{
  "hidden_size": 192,
  "balance_loss": 0.00686,
  "router_logit_norm": 1.5,
  "num_attention_heads": 6,
  "head_dim": 32,
  "vocab_size": 2839,
  "norm_place": "pre",
  "init_std_o": 0.0466,
  "learning_rate": 0.0076,
  "weight_decay": 0.0,
  "schedule": "wsd",
  "decay_shape": "linear",
  "max_steps": 4819
}
Below are experts of layer 4 (counted from 0) of a mixture-of-experts language model. Rows are named router (the router's row for the expert), gate (a neuron's input weights, with its number), up (a neuron's input weights, with its number), down (a neuron's output weights, with its number) and show model dimensions 0-47. Each number is 128 + 32 x the weight over its row's rms, rounded and kept within 0 to 255. Numbers have three digits each.
After each expert's rows: "raises" lists some tokens whose logits its average output raises strongly, later layers aside. This comes from a sample of Wikipedia text that the model never trained on.

# expert 6
router:110181137126148120152073182118055146052131115118128135100095089100138144144112129102169125122165067125100127135166158129091114158116136144197131
gate0:098031098115130123145129152163125168108107183111139127128122087040154089056140128132196095119068109165096125149125121045135088146153182130193114
up0:170155143118129143121075125153114093123100127199110057118165144160084152159102126184133113122174157110199127128186128121100121165176134070044117
down0:115102149138063084189105129170104142105145152137092149138122117122127181098167084108160127132175190126093152127133128168114115079096157111140099
gate1:168143110124157101131069159104106094073107114141195130104098104164136163110044137143155148182129108081165087192127118108090132137143081095149076
up1:087107084147161100148092095081108076113108139148123113113104167081133133065135097120138103161114121078079118131124079089114151069159151146130103
down1:122145095133103187081157178137119177231108108115213145166178180112123126156132123135076116168129212164137145077093103137126140086115163204133139
raises: "'", " of", " and"

# expert 24
router:156095113170120122133128093123122125166117139124138168113076119144148151118117114107072111100048084110099120175119155121149115151143102128155133
gate0:123118113103135113151157113155134107175129170178151111120131142132152148122128146136089093088100113087075156164201134115128121132117141132128108
up0:184106138104088134173141109100085113165098096144165113162073128148146062143145133161133096077164103152074132108138097128166104111109098175162104
down0:134128138145164170118118197108102184138191069082094093143134105125127100110173130149144154159104119105097168109103121128124080145079096096199099
gate1:125171095126100133102171068165110123123086109152121167140093135138141109194095135144175099086089142187104130139120157136186110110167118113097096
up1:147166122114102127158119156158081103171139133136168132105126129181115129166148097143151059101112145192112160132067129132164110138156040106127142
down1:142126151056140149077123133114188129119116125136191145118108126124093122119161105128132131152141168157169104157134133161106139109093088158108160
raises: "0", "7", "end", "9", "8", "4"

# expert 9
router:119120124068134098106141148082108073129165149093133131105151106173173149152210124165175082165098128056134175093116144098134069137100093161105107
gate0:116177198109132140126085076178131084164150149112107173162138145143181107167161144136107085094115096125131151184106174139099138046108113135090127
up0:158113088214128069112118134093126137111127090174129133118081136080065129065117136118122167154146138138176157121139121112145131166143156138132128
down0:122081122126043100118127116122137095114131104132141090126131135157185168162172124141130107139097086167131114150140126152119174120124117090138093
gate1:113095051112132081078134128134208153181095151150099141093080132133133126188118108059100157132118146144195139132096180105130139103152109158126120
up1:099141101107134109133115096153202191219169117138112215112081124125149079123162097083179143079127127095223159165097132095158186146205144146121143
down1:132141117126123070158099050191102139116133173105085160123104172140167173104138113136104135131123153148099082161112102138030096122142149155096100
raises: "ome", "om", "s", "a", "an"

# expert 23
router:047172156196134094148140125074138138136137106117126136114145144171145153115089103107138132123123144136109160135128159114142087137104115175188154
gate0:143126106137124111138126109113129143191102130152145116177107071119158170107125122174125173190089065124171092115096111100162180098115166098148092
up0:135121165102138067111141105141095159114126086159109190114166115114119180155141118157172098175139092092149151161141103152153140154123103161178164
down0:104140147140158095106122099157135161124180132173139120152104203094118144116132070159106115083185137170143075195077146147190211128109092140124085
gate1:167181103111152186137135109148152091144111107136095172148169204114117123125056103144118150133116072128166097139106142175079139152145095154116147
up1:092073106136181150137167204155087084158093062153183127078161132164092133123069095119134098173142112116120099139162081133084105092133163165093143
down1:089210093175164106126117135090099133193162085101113065093090177186080160128138122135177148158160170149141141166133146124130177153110119128088160
raises: "ur", "oun", "y", "at"

# expert 12
router:111122153116125121153153146119136119065127113150125157112191207173106130155184092137097143104087154123150183062117132148158112123087161165113129
gate0:133134166120110154170125104126113129121154161145077096095154124125052136138153089115136165134128134153184150100152094086154126090109146100066149
up0:119112172129125108128128174096136149180111123148163154103087157090137100162127126132145117099159113111107111135216135079112127169153147183199139
down0:107146180113149168139139128121089166123095116172137184117100119111142180155132152125136157133085150072155121161173099138122115102084151144058131
gate1:149132112120066172075140107101159135107099165173129201140192162099054133102152113088130148054134119115136161131149132166193114128106118135137124
up1:178140092087138157094094169140139127102123078084146077113124060153178117064144133134153098162079122088088110134173089141132126046204173155137108
down1:131141117124115137159085107196162115144107112172136114177118169135083141181128131122113098211153081127140143159101087147173101121147119144094094
raises: "s", ",", " and"

# expert 79
router:100101142103114155110149121197107153127133091140093106105099171100143119041134108121089101179140170170199117112114179088085062118180111084153118
gate0:086130124169214161109090093121102142121116145133134158138151125122112121112178168153106093123083137143158123121153146105157132082130082093154099
up0:144119158098100131116168134171117085165155110077135117115091148116126154094113065112111144182141112130122090165143142182119146174132108125048126
down0:158170080143092089092143156123076124121136140113113087176143098128113111089110065157114111092127122139116109118095107148139142151079142072151126
gate1:168116129124075144141129174149137149072072189133156173147100152195132142201142139102170143096152155128166075114181086099099095135163139127148122
up1:124128142123114162148103164182109180102125170131136130099120064160161160157143093128158105104171113162140094119168082118100130113093127096136080
down1:119156118170091129148100100148175144127133038118110158111207097134137131124169120114101106132159089142165183112119134059176118096130084054215148
raises: " It", " These", " This", " The", " One", " However"

# expert 82
router:115093104107158079127105188128115099124122117135074108106062088124150116120112136124134086175156164192086135120135104123164039129149130127083124
gate0:113171154091136116163167182088132080163101165115141169133154144143139141100119092157100128117134115141154136099158106126097071189177145083148140
up0:057127117082152153098137148184152150097152103109164154087130181075130114161184155111134139166105145120119135058105173101187166069121126106118124
down0:172137106190181124180130144127159173147218121138130163131193090121090142104192113149099119120108205095113119143163157176138137138144131128125183
gate1:189182122108137163104123120188133133137114070122096135184173137086159134134120143197162070137083155163121155106132164107097066170154120167146106
up1:137076094154076150083166104142108181130095191196119149099083081133179158156101101035093151176127119123179151085098165131101116136105140091162063
down1:139097084191148121161055132119145153102108165080133079120098071138170100130128094122094161117142159146100153199104118149156090118145124124094125
raises: "y", "ing", "eb", "h", "er", "in"

# expert 29
router:164104128116096119124094189106130197077143160172147148093111172094111135147101089119117148122068126083156129102143158114123091146147104118122157
gate0:178053161138036147120096159117201183135129144118096208130162112099159170126139089125084184169171102159173132152106155173176095119094152119057174
up0:126102132083076115167134095136142184154123120072128101118108064103104172152084154202148132140096151162140085146130111117152139149106107130119102
down0:114083140150124093024089123127142133100128191103093173100122090144107164130132131125095152138147153025186109142115201146169094162081160127153134
gate1:154127176141110087118173180177212086118111157143098176091163175125203117121113133146105061076163107140103108106130115157147132106178166126135101
up1:177116104142121143114101124139101116084119118164159095159107087057051130144134076125132210167146138134193145144058094107094130162051081118139140
down1:135151142105135124122097068160131109119162126123104108124117143129058139092079145152186159093119161148122130073088111082073175093168097095161143
raises: " and", ",", " ("

# expert 93
router:075120148170149097134145169075095153098160085105112127059146086135146175120207150120109081155093163110111151102112148081162107131124094127143150
gate0:132100138121131081148159132158167116171151154141184100131081121133107075160127158103076126149114098175099130105120090099134190159211187183097105
up0:152097107170132120143152123061114105132162166198189121176172134086094093095179169127060141190157154113075160143098147148148180171115132116131149
down0:112106089099094075205145134121099066113129122138134118168122155146136116055107115134165134121097138115103140096119154104164129138115127076090071
gate1:118101199149138169159126162101119095137136070146179121157160147134099055110158126141111114088158144186161154152082117116149134151140159113107182
up1:147150081169092069137119148152150151143107109128108158127098118116102163122142154078155194193123181105118087124151094087107136078173157106178153
down1:102153031155151169172027166164089160090160135128191190154095166128146148089161136166122133135095158147122112068107138190117131134161135135123119
raises: "her", "ator", "ab", "p"

# expert 2
router:135128172175112070134164112054090128107133109105116132108180169183145069108169152126133097097129140088114111092132176106169141146116119141168120
gate0:164095145165178092117131146145124141178147134097104133103138160131108116144149131141149113100146119109086069116166125129169181088080139143090126
up0:151173116078073133187138085129127107127158183109115092137082087080141190151078191180125143134098132109130142130137124155109133100132129122150132
down0:108126200147191121129103181133106145169131163197163156116122123146134092095120080175086095112110108126078105123161139179135142068131081111144140
gate1:120149131126112138163158107130141105163110136181130074095101140135076063179115105154160114135151082142194236079061109156099095095137061117102130
up1:152131121128139125097091119119152113093127051187094126043118105169137070140111110144145115076140088128140150159114173117131116073064113178097141
down1:144161161109116168170157087118130129086186093098141078089124146051203118132137134151108134135161193118144145124068118108103112110055167151120182
raises: " a", " an", " the"

# expert 18
router:151160145166116090161136135113104109105123129134130118142178180091153093091183128110133139126162103053125108102144145102146070120130147138138137
gate0:098144081146165093157072151183138084121142080123184129110114142091115064067118133100131118156069111125108168107181139111118076134104140072104103
up0:146122106068103100077079101056131091120060186172174089147143125115158133150081106078154127134084117097137146140127135129145127087105136132108123
down0:070152105131105158150130129125124086163166164077161137166151130217074173170100157122106145125126128167126116098140133093131091151108077137148073
gate1:106165132096148171203138064169137090093081170136086130187145175173227122142190167111114209136103158083156159112098215119041074125104139131147164
up1:105146100109137161124133142185110098152107144102088110123118103189117112182128110124073151147069150094157162143086198149112098113138115100131130
down1:119089105159121129147148112140075137088101150095114127142108150150148124158156136078144123177138168137175134130135179180092146179083137124111141
raises: " (", " and", " in", " a", ","

# expert 36
router:074182160154079093121139148072092140084164090087090117104163127168140174119153136113128106122154178077087174097126150131172111128136104181162157
gate0:117109097089093109168112157101124098108131089173078147151095121082126133109107177169124143142195026180152131104117101163158105120145120131133141
up0:149151197118123135148161138085163126164091090150143110116153110165137119080118086133133111113130055164143103107119110104149182139161082101161194
down0:118126144124151148137074115112160177153118145128161165152189198131144086178113099161120109110190162091161136137096114106104097114153062152157125
gate1:159128102110130119097159081142129166167132199139108164155095173214128135141112129099145167134175105129115098143101133115103200158127122120194166
up1:050194126121118118145125129107107101118181125098165118146119128155133100139078149137101169099125128161133124139145074136173112133111120101175121
down1:135090056128089105122138153080149107133110163150152164166120087163160100113085106102147135135089136139205175135098121082153098142114172037132154
raises: "est", "ant", "er"

# expert 91
router:121123107160132193131146163092101179121116108123086122151105113147146196142083117089121104098103107129100164153119124138116072161098097119194126
gate0:147111165147096179129123130085141134130086149191136132125100148113123151134108161132134186158108071159172134142142163131140125147201076090166110
up0:136159137119151111130120086158084087094142076111109132153140154122116139121133081153149118122099099107140157131143093116086115086082083146115151
down0:148142182131120138130078086133101065110101165073143137129149081140130147129146114095154141144146120132164093121174111103137132141108140095168104
gate1:101165160097097105230154147142144202100103087143138109180098119110158096104107126150140152083072138175123068121111169122113082134137125124168148
up1:111181173139072111102135125101156079131073112146129158167142104109164098134150127150106189097120113149169107100161168183133147107190091096153045
down1:139133126119125102211114077168138093149147156175173118114133203161146107149069097152107117152119103116142156184123094127124164144070161131126097
raises: "ab", " &", ","

# expert 77
router:118136149156061128133147107112107109076196104107095118118075108175169127129142141137116128140141186112111176056123161127150139127096122168140122
gate0:148131140098113076211131122133226117119148152159197134119129129133152145141147117163092137123112149135131127134154126109131226134110166084122148
up0:181112165175126122114145122115163136130115131154165172173183164068181098181147122094086111132103095172125097103105170114173148122135153129056147
down0:123106152078137071126129173100096139107094089080104119136150178103098118144092107188175162131101122119113015154088144099206117107193098114138061
gate1:108147170127111123191124099152152150157061114091105145146103168105114141128048113123137161109117150135133154157092154191184176214148122135078108
up1:141090104131155116134063147131123091101108131123147189140060147122108107139181127105149186156095130103155138120122162127106096102131122155104156
down1:155149151131143152109136103160066162139178146124064117141146104079122119066095115112072140099166141089185117141153148176076144068158111165126165
raises: "ic", " of", "s"

# expert 86
router:133079144143145091121132126075146119126139137104145147138160082118115120135048118129154128176131131131080146142128134159164132103129152133143187
gate0:064101181130162173125075172155128148165141129142102164095089085167142172101127120138166124122149114126120111140079098134164160053178112148094118
up0:129107160139143163149134128115104166120056151104114060109187168112121182089130092138148070126111053139137151111094159128152136155093088091076136
down0:120100091094087074126164104124087035179133107134064126108098095147089129153138157129125070116124044120116080098128103116104152159086223078150074
gate1:122126153131043085151089128186151153124139160125097177124125094039224202116069196149140128124094166179145132153100114070131118133157139149125113
up1:089149073073155102125189115064101155092094132127168089144124107180051073111222081062124094163129073101098144091172139169079154129098100094104122
down1:131125197217110166108157160130075109131051153126060092148110132115116134141098117154133118132106183074159129132110116127139118166137111160140145
raises: "-", "S", "L", "M", "R", "==="

# expert 31
router:110137165175134127113126131100093172116167107069132135127076100199143156077170139146108102165159149072138137085149112177152095140141092143096163
gate0:125120137038175143101080120184134161152177125084119141142133156156122105122117113150098081135094152111121145140171113176046145125130122164051140
up0:150160166166136104069112190121116158117148140163117137147056125081076131098144154115075087048133125163113049124180138159097134146146142159077166
down0:180065070102084142113112197115119093098142100123103180182074141139113167142159083119174107161154144151114216110132171166146075138121181145159160
gate1:209144109086151140100109105096121113165162157129098122165124092121131154119149090116104079083148079097113122161161093087121139102153111085123129
up1:112132173150165085168097172168115157134087091126120120114154164113141132163098148160137155107162168136103087175105089153162104137147123157171097
down1:192149090139193143179130132153107182148140088168112106135083127149161064109165112096136104166136157138086152157108159088154120161120174075117171
raises: "ort", "red", "ront", "ield", "amily"

# expert 41
router:091184155121118163145168150077115160087159100113102112142173147092114119141212157078106133133163184088071151079140156128149157110130146145138145
gate0:158167203087085197130140120107153090095140121114116071123131165067078111082149137082109146106129142147113148103145180129154165066125120153166092
up0:165169164121096079145176120110085097212141179113086129141105087096149091115106118165106152137133124099140144069095158166138112119099100128098107
down0:077102107094155143114111153133162068112093116054132133169127149077156099110151065165175132148098086169100090135157097170101115138127137164132245
gate1:146105101135115085085129128130134108161060166140078143106104122144047165140147139075096156152101137130152143156124132136149100147093111153138109
up1:103169125081100132155115145139197125162111107122126125135146124099133092137181123081125157157148118203139161087153157181176159089117117120127128
down1:120157086139106133142152116065121123113124140094149130102097156121099134141167124105097142108141145092096123180183141037138130106136108130142160
raises: "s", "b", "st", "t"

# expert 59
router:080163135153105088141098147110093128097165107101095092080135139177106157104149135133121076124137133074081176067151139142156117151145103163157147
gate0:140123073163106115129162130116179111121164109129144112131064078150157122099097135186142103170139178162176099135124093140158143151100140181125128
up0:157090081178095138186181128143145089121139088113193131091160112125130110102114195154092106134174119111106105200128100093075184126100184137115058
down0:108101155122170095170113072092089182135143133138091085117134115168157133162195051099125137131091173106092106082138155092162166156161110151127147
gate1:085143102116117192130119161189129121152118123232154100147111118104132125093164134106145099101093183078110102090124138082110152074156188112113133
up1:119096152221136112126110142142166157187075051129133166139174100178162142171132119174159181081159130157140144121137119106170068191088146188138153
down1:139096078104151125136093155166181096198112172122196158142119130174124145116151135140151172113166187090145155098178087106107114119122151140176180
raises: "P", ":", "20", "1"

# expert 70
router:133148157152145130128204118137149130190128115081069115085151080140129138084159125146104140118049150127160117139104134135140125101108123144190169
gate0:095105136158131071137185164108167159156052182128151087193156143108162131107118110160111128179086071161100120099094134040117165113148204157108091
up0:112167184099127060124128086104139071120101147164100129148151109096113113167122155139044123172182198137150172156187089122141105135147127132085136
down0:099128136110146103116111151147092076137118118122048112172096076084132101120090190139152117135181158124123127090140156145189075204131101125084054
gate1:144153097126091089144132105136101094107111072152119097147127096102122120137118139092143183117141176169122147137160151071159113133102097093146119
up1:121171135192159120102153146121140205174100136112173145138143118172137131107110177165142093131141080076114080110118139134142122069115114116091164
down1:128099107134090146095101094104133144049150157102128139179093075083183129132134142116135169174109111105146137154185079125158156164131119120133114
raises: " of", " with", " and"

# expert 5
router:115171150112133152150126146157113156081156123105152145070148166127167176149153140142087090170066115120136169103165126173110135150112179142120152
gate0:071121056133115206096139145154124131185170164082128158163100115083126157107168116131090083096139098117158168159145170168052109069121131105143113
up0:147100100173121157155129124110152119172113117041145143163125098090124138138172096103052111122133106134152136139087091109093134089146134164147190
down0:109142061086137190066137156131139124124151104127160151180101145115112086138041113148102105149050122109137080107142122113130084067108143099130132
gate1:171166105086094133146082108095099163139189129167087174176108083153083143154169143140118164142090150176185119156163173118075173144093151186155115
up1:147135102138178091176116123127108109138065076117183051118115146115128132081060118152201103137208153112109147148134105119166156159141138070125116
down1:169179129084072083140120108133061100117119148130219086168103153123112103092078065111154125155153105141147096149090167106104093155121158165160064
raises: "ic", "ation", "at"

# expert 85
router:116101154119114060101147135102156140121143132091110110080155106119169081153135128106108078085087126121104122155111109242087103100151096154179142
gate0:114145132184132143164076143140108093143093138089104094092115080109102159153106074132117097100140166116141114181163148129154169133145100165155103
up0:105148148153187079118113060146153098120113192093115130141132175112161124181148145099141145072119134126178133201191139082143129071113122165117132
down0:161098101136134131074098180116137104101127158132174140173131125129124099121105131142114200139146128081104156125131097170052168178204110121138119
gate1:145105125108167147137093140085158067158144165112129107124111133185133112123105141114107154135096146124123081109116122178166114178083126147153137
up1:107093146144152143119166090154168095136108161137101109089061082243069150129153115142132152112146124145126120091140156135140139181145098151132168
down1:133122133142122105133134091132136095088122147151194098090192111148095131076153145149108193160166129162089157125163083085124138158149132103128160
raises: ".", "A", ",", "L", "D", "R"

# expert 48
router:100162107153099109127132132085093089120158132099077145157161119177093178090173118117095132095113168067066114097109174222147150132150123117164160
gate0:087137131090093144108096143158095076181194152124129177111163106175123149134118160168158095128176136094208089143099073145160167095108053159122141
up0:126134114158166129156114159137122127157092093121128093114139110123097142052175115150138145151133098085065090124125135113168103099105179120163121
down0:086105140147135054074124138149156135179122119073114098140151090183129141150157142081167128114122118134135082112111055095133132111198204175184201
gate1:051111102058121076122102066151161048143139199155082173154113082184133122140177109150113101089154120082119148112177146121095136132144127167130110
up1:140131111157189084052087126150147074170155174114141179120105102131146189127148163123151124152146115073107144164083103138145087131039119142166150
down1:118112146131163134110149117096163111114161142102138121150094143094165141164108141069156110111175113187190211097112168075204161135155177141077154
raises: "ou", "iam", "ig"

# expert 10
router:077116165162125117140163167098146210124143076148168146130163116130100115133134127124134147094163159078098168131140145126077133153154122095172134
gate0:133151156121123118097140141140186127144131096236151145084152105138120148127093110112168162163115115086104074146105097143171059121074102092140110
up0:121137138105101122194145143144152127119176127119171109120135091131127105115065179127156162140157136050071103145115119117170134098169099076083130
down0:180184193115145113128141098141204133129145125111112190105145098117111125135128106155096139106100150139146105105112095106149099094142097144032180
gate1:143110136139112177121109137091098093094134162120136131165131133143116122163175147076118162136173123103058058125175131123149139138145132060088154
up1:108171166125138153142142132128137168174110162123160120083102129184122104112121076158135083163156115148169181079093115117056118193189102152121123
down1:152142126062187117111111133159117098150150127155178115170111125124137158112114149130092108132137130089162076133097140163100087127189137152109105
raises: "ing", "ions", "ed", "ion", "iv", "ors"

# expert 1
router:145126152121110171116107133139139125186140110129096132122090160124155169123099152091149125163161148129174139112148146095126117136157165117143105
gate0:174132093170112085082148156104117199058198110065105112112122121101156136162092138146100157133174114146148187127141107140133104199171176089097138
up0:090133178100124169148127126130101066159077154114140141129151158137056094142176132103152123103078143092131073102121139129127166115061111109090134
down0:140125108119134118123127147157121174127217099146160125109095125170091114135035131123133146062124126100148172167111127162128123203134181110074222
gate1:103148099174093124120121072135114131165120165088086135134119133150102116180190117161088129179126116103107131104072117127086105159152127118159122
up1:126149121187086124119111113113115176096139172134172166114089127098169064126160152187159135123099116129039151153117132126109121147140077172119046
down1:138147124121135102071191178126101153163160070087115161115118074079137046114097089131085163127178164126115149117104090103123165105135107124140116
raises: "19", "20", "1", "18", "ens", "ut"

# expert 74
router:128113138111114134122129126129115122166153110108173102131118099129122116141154129093148122191144151147128154085119109181157135148129093152134137
gate0:141099155151123157134138111196133116082134123131131103117168086123119091123132080209092117167150091138160110083043133187179108084129135119104133
up0:151051149132125122133098095134109081120121144124110100105158095091150112149121113203152179092117102143128167138108125116151083100090109092096128
down0:130073105113125128202199131205121115152094111159118137110163172112154113148185127078144166140100174133169137173049132159154140094133128163139097
gate1:089117159123178161079154146152098123167168151092129127137126111133077170114156120145128125144126147127125176123168139100060142111139111182192112
up1:084149134133073175068143183127191144109162142122127120124065114148149092190096161112117151098139174090091144104078079180126108088085158127153017
down1:155161184112080134154123128141111099099151171120192146106101117133120124162119159092164127156117135122116089152174130136126121125198134105124162
raises: "ri", "ig", "i"

# expert 52
router:097130150125120099115108176134105141125120140116105145134202064173137201100131135119109104137148107089158139094144157125189106123114096149136137
gate0:162111113100154163084111134149131135145082172186189138112160119187088133127155172161063132167189103137197102108101111152095199189149077162145147
up0:113170152192112100161130115109168073199180096145106132196117150110190110181121062106082108085083134141156100107155156086126051036134160132099152
down0:138069158142159156097069089141174063135142131109154104143138168146101141087135107087162071065115129195083152134082130084136158125114149139162100
gate1:146151181051147140071134144173087129104001107089108090130149124163103160108126104106124154124116108095155119123105125100122102105189099072175136
up1:094102110120125106154120084081120090122124065181088126174124137124141128091141120141137112095104146189118107190053142116047151131142128145159106
down1:125091095159165094146158134120170114075158147187194142105140114080141112154119145101091131119167136119127133082103162114169140096146170137175169
raises: "h", "ure", "y"

# expert 95
router:069185153161091118122135152047097165126157090092100108073166120152159148126150142100124108109075189126081169108127147092149116119139117173142159
gate0:097067152112150125127097157131164057165146101180095074115127175140086069101126149171149146147079055140116056162141177135118144149171143090139135
up0:088156133094104118099081179082101088101108100081100082165107172134107140131149080131106092157118165115114139090111177137134163156126131136117131
down0:163087163121192160149108154085135136071142123109151142103162190156108106109138141095170175119172146068116133121090099082159082120122163129121103
gate1:125105145106120167112101099148143121119092160128113166111116085151154124157117134085104170135136100191139110102038147111099135111121135173073155
up1:163138145147154081110081119207164136047176164136106124076114133069118129133133166130156210073143104179089141122106130162068098116144118100133239
down1:099116135166076075163216072140111125099147144101170105160142194173157167143137137100102163106157140071121199062124084135091161136101070103149142
raises: "pr", "c", "ound", "ee", "hip", "qu"